Weights of a small mixture-of-experts language model, trained from scratch on English Wikipedia.
Experts: 192 experts in each of 9 layers, 64 SwiGLU neurons an expert, 8 picks a token, a sigmoid router.
Training: a variant of Muon for the experts, 666M tokens, 6982 steps.
Below are experts of layer 4 (counted from 0) of a mixture-of-experts language model. Rows are named router (the router's row for the expert), gate (a neuron's input weights, with its number), up (a neuron's input weights, with its number), down (a neuron's output weights, with its number) and show model dimensions 96-191. Each number is 500 + 50 x the weight over its row's rms, rounded and kept within 0 to 999. Numbers have three digits each.
After each expert's rows: "comes before" lists some tokens at least twice as common just after its tokens as in all text; "comes after" lists some tokens at least twice as common just before its tokens as in all text. This comes from a sample of Wikipedia text that the model never trained on. Tokens count by the router's weight.

# expert 24
router:556446466501505509401451468482438503449499571518533543432538443453528532482565364450505496535415518453490499449446518480525567548421469503499402488488483545575605443496494493484463474441521455482446450444486553465468448493540477491511441536502441536492527412506456572531565503471470553493
gate0:472463499483510415423446529505513506553385370443423546469538469465541448536441521499482499467455516449373585404535443407558496511527539572508430541520467468572562487466551541461456527474534580566526474514402468535426565527490487433521459499524479475413542464547486565517457521469545593472
up0:482483582548529482385567499499433549537460451565524489589557560399490503511433480572484538460480434556438539414548579505560541477577532449498561443540537472599548480537467478401569481452511557442473558458470482502462434440505561439477524521581484522568524452479482532523443538487525528498
down0:423453518480505433467567474509466559570354596512538563522460532521549528479441458549547439461524450464481559464486470470466434600601533576598532483513568526523462568493515603472404531535512447512497489459465537450456511458539512431547443528505432462472480396512510512516469486505507430538
comes before: "0", "9", "1", "2", " |", "–"
comes after: " ", "2", "–", " (", "/", "_{"

# expert 35
router:527509462499445501504413466477504527487515550507490506412503461491471516419509463484476422535497410449462494425568484574581561514445550559467407449449498556529544449450530531540544484530545463500475409482462561501490416512571478448471410500459504483498527541495396463444558513503490523560
gate0:558499464471466586521515438382481477416538436481523503500449483499566518587531452586569498550488435552475444512496506481479536448515467513564454484491529405545521560534500492525467426500466484539554484415606499477402487572418439559514515499548494423484433454606584580468557402491517551483
up0:544449530523469586534433380403371520473529540504463479464416455453550498585546515589487532455436488514462526523413478514569492513441439528586497534451619461533541522534441507535510434534482473494542544541549441487526513577444494543452566514506527519525459483538533456490616429442450524482
down0:517478587555535546555476576484481419520619455508518577507505499500503399542498514572478478514418494485552468515538483594504608400601371490491444448562569484459455570569540514484446456513454539439531500447535448483463544456502486534511496375494535542506568539444589460481508546530402474540
comes before: "0", "9", "8", " |", "5", "7"
comes after: " ", " (", "–", " $", "/", "°"

# expert 68
router:545483561631485520412516429469499456497447545525437533452432398515504492507546455515534415482471527477480509465529530508451573446419469463497487464556424518570631415495444493514472506466502521524429478497509516586525519474512486427514470474485486606504513529528494415531555529466426534504
gate0:485552554480427512449540472421433482510480437442498549476505400476530549470462456483622584504493570579438556503577480552484556511522517497451529507523578472481487618491465592519437455550521467417562509616558543396511475549511515514526491526479489444461531495505510484547470527544521569500
up0:562452509502464404488621462500526419525541464539558539501596378558517506546483573486482520516583547494499520480572437503442536490506541417527498466484516454525490547532421495498422512500482511546453540548450556468580505465487524535518548495417422486472522533548505591449414536540403571440
down0:506424471489423535454549506535493517543476537537502573604384563447526559571537490467535492404467587464516534527497508503551497515492474519516516488478521444481623485450482469487494515523448389501499420447510406499543461490591432491446456445486507566492512475438630491473479566493518530525
comes before: ",", " |", "–", ")", ".", " ("
comes after: "1", "0", "2", "9", "8", "7"

# expert 21
router:519394513535418433461467397487521402515494510526495545517472494488483494447506438458521510475438520500489482474541580576593518568465535568497408495448464487576598462507482538455543481487505446474496504599458495572547502504579484515568363522433453537462598542526535519427572463538413523505
gate0:480523497548506484398495495502564592496392547491477567532389461521595477585465511448411621486470513566493474488405463479453457421551512526475473463429506541522499504447543512575429566567528557504423475549549499561539475571536423499554513548494557526463473587631527506517459483505572515538
up0:512545597459530551479463525529542393409515425454452509566523565451449523457555476587490468520548522519540406557524472530619478425457515510479535461375476433456520461523496512544569387554507469516521530465561447451496583523515512481621536531484440554474465510504505504417481485484507444558
down0:522484499513600541456521454433440563486374580583513465536600502577580465572650521422508554505407523556526517528493435497539497466490544531570562509620519461505566458509451533449584449473493585534528426423522509523482569483383421491491530526499543456569514491533571499515423512406476579574
comes before: "-", "|", "\n", "==", "The", "==="
comes after: "\n", " |", ".", ")", "==", " ="

# expert 186
router:517461522554492491468473516400413447492564616558504547372491430515516491515519528505457495446490523521502533504537514511501580493438481528530422454493467487648600455499475449510526518453521519520491466480452508506549527464575541509531478429534504494499500501537491416529504458605466578436
gate0:495570538510479330531426496519506558503421474503512497576510459429490493458502574452473488572544537518507568483515510539455487437409533526512467462560510444419397466545572515587513503511515375522579539528534500443523486502494565439479495411499480548471533555509459510460492483480411472432
up0:485438461483481590503500466496446495528594615454531467513507546554498522514541451611570479424479462384445484534486522455547465459570471568588490527439505548538531555520417552421548513434523579504491492510492503546495491475465464540542466567492530510690484376461485551525473488493554471490
down0:451541556532497555642477431551617493499453419523505529421446522520459467556486526479470555488448526575469527518454484455477515578443499562529501463558442485525460541535550473543516519532469458435522469415429526452434453535528535557463485527532477595427489532491555551503470464429533489506
comes before: " |", ",", "–", ".", ")", "°"
comes after: "1", "2", "0", "3", "4", "5"

# expert 47
router:464453565494500483462499441505489484493499525522498581512441517494477449471516406459525504505468546488446484404551537543538466504512531559472507460402440474604590510475501586556477514430504477457579518480468605619535518492542481471488434445537479521499616475462508429499650430522444557447
gate0:436490471582515572545519530557574420498532612450505463483491599483497494559512470577495468552440480529543627417533466486496474454488545417481490500419515565516442523468474566527522424497505507470388449487418458638503532468512457493546566512573479540506508499397433501407462501492508533547
up0:552472464457521531488478482535538433508556475404495512481573495468486515506444519538608510530434542514485467513499495478467494467615519519407468499513581415493623568525479508457417443555457575502468536418490470531499566577546469479556531412566539415433345463539618521399427463489476544525
down0:547513522561517479401443477491443456561472569487485453609468463540435462565460602423492373570438604597563493470392546493514491491456461512470522464451481473457479414505517583493549427567467461371506544528519450473471494513585432429510507522416526487482509505488514436580436478523496583545
comes before: "|", "\n", "-", "==", "===", "The"
comes after: "\n", " |", ".", ")", "==", "==="

# expert 70
router:472443445443441479413582530425484415462551574531459572459457434487476400486513467455506462397484544531443494498573487492485506599382529509589532467426503470551492521447472464548457493450524453546426494485472471482456452528492431420575401512537508517470554517434514441503538442499550547442
gate0:477486437488533500383551442515505405547613485557454483518447501592664471489494534510427464515479525498465486448561564631497514497471545485496492483463522425548557576435463534534495478569640540530505481534422512479467417468525456388507509536487535497490543538523518540466473468499488484464
up0:525486370499480411471537444580502563505531515614423507500459578539540464528519509529431568482506595520466473444504611564419524547475478411465506591561454452490538602508507504588571504497471467526493476550458512513443505484531491489517582521336555549492454435565471541512519455439514413409
down0:528459479429502414473522540521458541559409497535468393563475539513484536443532569543434446506543510497447367468597492511487490596510526409483533553520558529451451492495529503484548550503409532431448552453510529547513521592419515469558498562372472636487527482486574526427468466544445497442
comes before: " ", "\n", " —", " S", " \"", " N"
comes after: "\n", "0", ")", "5", "3", "4"

# expert 40
router:486431558522499457480482454401475406449496509519483543521464437515547527474520499354544521460521566547399523406497585574461459531491466558534448493529528458561537384519466460604501432512605435397514471571498541524390429499587498527490493421501512499535532526514473529508507502455456485482
gate0:540479498400441506469467572421502464522481480508511542506519548566438505446585578550484492500518562504443502525391489484464440479519479466520450511487344538528507425545465531547469533433541464480424422510558460510443468452539465525529375563495559435532489454582529546616430461424423486523
up0:486557495428501496430438519587491457547387458469427487538511554483464432453554489592573595570533502450511507381437544527492493488573570517468466471503347420495591379460382516577497522518543443455450540562457499573533458475504459577465513494458510493592479474598516526543504521449531464537
down0:518491484480572498542442523596546455573426395441555534454560444504479478470450504586463472554480448573517507517497538614474439503505526562566446522476466517537543425551436514409554572469572574442509583487546556495474515443420506494466391508448532507529446532555487495514546473529569393510
comes before: " ", ":", "\n", " of", "″", "=="
comes after: "\n", "″", "-", "==", " sp", "|"

# expert 137
router:515452511499418430416384463495477387534494473512450563551480468491484498408525486512539482427439517510520478475584515567554520526442515537486427451487437501583566472510515525527518458473517474451491478581476599564550545515550483517537416493474530520455574525485475509503585496514450499447
gate0:458548436569584489538521573429509545527399457549482483490475447563514470576476486517453419582523465588490565510487526441482417541530493444546559517508459440541475484435481534425511461501586542508512426455519527533538510503469430549549495530575429505529498659449441478604515529636468497484
up0:551462589457455570445513453487489480409594532412532541474565546488465478470496488471535639492530474388547486484489476601517615463463508526480443487484551571385457547527537460541441564502469451475553575469524478464450507529468571464527511433490508497513512447534564562435494496448493498475
down0:527458454518524488407590472509508532546413439491444551413559452563506506582439548504457523481548587494492452427438548555466460464505437484473503460418491563580538530557472470475477495494552521536553511454459495604484529585455479558435455482538474561597463499536427467525500578510432542511
comes before: "\n", "-", "|", "==", "The", "==="
comes after: "\n", " |", ".", ")", "==", " ="

# expert 155
router:532507489522485483469451510447562496418491553531514548380530493457454520460508482428457503535501480424442498503552522526590535514483455491452362519454506529532551464457507524557528522508598478462420457435497538506544445508575482486493388589546445512468548490538400460501554449547503498471
gate0:474560521551493582557510516478523452483529577540445542532491498544553483528517456517490513586472391558458430476503475533544513423498365507466507549459524499604555524509476537465522492433488513652549467488484413537483484509470449490530513548411504492455525399544569512477379410529435456500
up0:535450601488499448385504431488516488434611547519449483455536517466539488477470408548512414549490431480573426530522533366489579558467376519511498501516403446574573554515472551528529447528523552579499498501465515501448490456414550561466533508634520436389520462430576458565565485572527463628
down0:529587488401505512528435473612568483548577522432473464444489525473447580565451485469547504461440509603594543455466546452489471532472540535547534464490540469488442479586539511451516446480626415526545566547531536512425430375487469477536534418473529610465513476459530468401551515523418462523
comes before: "0", "9", "8", " |", "5", "6"
comes after: " ", " (", "–", " $", "_{", " +"

# expert 53
router:553529559484538522432505431395543442508574542454527520412450525429548508453542487462585442457506494468477543494475510509556525490388493544488543532483465513522644431467443441524510447461467422474492471527500525502487509499567478464516472465455470523534555465474508512550514522398494504480
gate0:562425528422487556510472461511524514407512522462516509456609471453576481568505520469536477550491522499456427563637485502468492481458499451464539464536519552586547500475416564497509546536448448401504556507559495471482427563478565452475347476440568499568532439446456541480572498450492471448
up0:484535453557471578429562522455502503515557464501541508455537529524492485357568574595470596451596464402490573486526421507525577571485471519479508490493542449468502525418563475500582476411497526619459557366459531490472610481424488482439448673523437468530452483551529442479415533574532512477
down0:451501553603511500459459540516473445456507497469439491479546397478414473495567473460435623542499459545461586634507460493500435464514467578520550525580562471558532504506418496458517518503482464439459544501584454477481486492433481423467524492564563579510497487565463514495596517506384485517
comes before: " ", "1", " S", " P", " \"", " B"
comes after: "\n", "2", "4", "3", "5", "7"

# expert 90
router:502432564477482532501483459462507389436539537435491538463417457488536461480531478486555468401526454515523459507492501457554574573432483511512516473414469476575532499473493456500440490458489555522421444452478496530525450419488434439652373486543482487500490552490454497535548443465554521430
gate0:472491528448452448536554567434544560450422459527494544425546541448528439469474570484570517524401510471500479531492512445528559540585567601552513526497383493456463459489473517461510550406470533550437502600427433519472438527499462410415390501503482485561538512531448395502486464581543506549
up0:509511583456487445440545521581502432407606496526402542497452547537431455457530479476506445506528532437484453463495475411446417475455549536497509480394547533503547427505505474505464408452442550532536520438503446531507531447483503389588437603553417525479595501619582439562539463541514509601
down0:540402502464517567571475453631448491478459539538376380485550514465500427408531535522585512512547519452437457471579558531464523473466551426528512491502474461526598462454459423479494538525547468458557532418460523506523523524479444577583549541466497529493452522417508487467444539554520551395
comes before: " ", "-", "\n", "|", " —", " S"
comes after: ")", "\"", ".", "4", "3", "5"

# expert 188
router:550410439531477486398501516480522427514489589483510572516481526382440438462528480447536457377406499479433555502552509545545474533442532544503480500520454495521558460495477483530468536493566439503495470546585572431502395527500499412493345448484426578489609477472465563480477473425485549458
gate0:505451483512457467466393452477455488491445482556456539498493615496534491436544597539420515467460377471502459521516654473503479545445523518520480493484557439498511488520453458580494643569482474553567482411464502436494511483531502483483510395568482553389506577438335571554486553447484505482
up0:518478549414511479478564568456454469476445562410478502438481511523472423425543540507505500592447527470504586562527492454471577535528521524524506531432369452517533469496496505480480535527467504469498461532393496467546466529479379502433497473481470521507583571456541632490540431477565491585
down0:534511483505426587504608487473531482496414520478521468495473449517445486548521422504486491560468369490545490528474446528472547496521582450501505562465548510510544471609628456544455506527518527400554493502532492503459534395468601612483452445531476529520542535485473516523552451380395511457
comes before: " ", " \"", " Total", " MF", " DF", " —"
comes after: "\n", " ", " T", "0", "3", "1"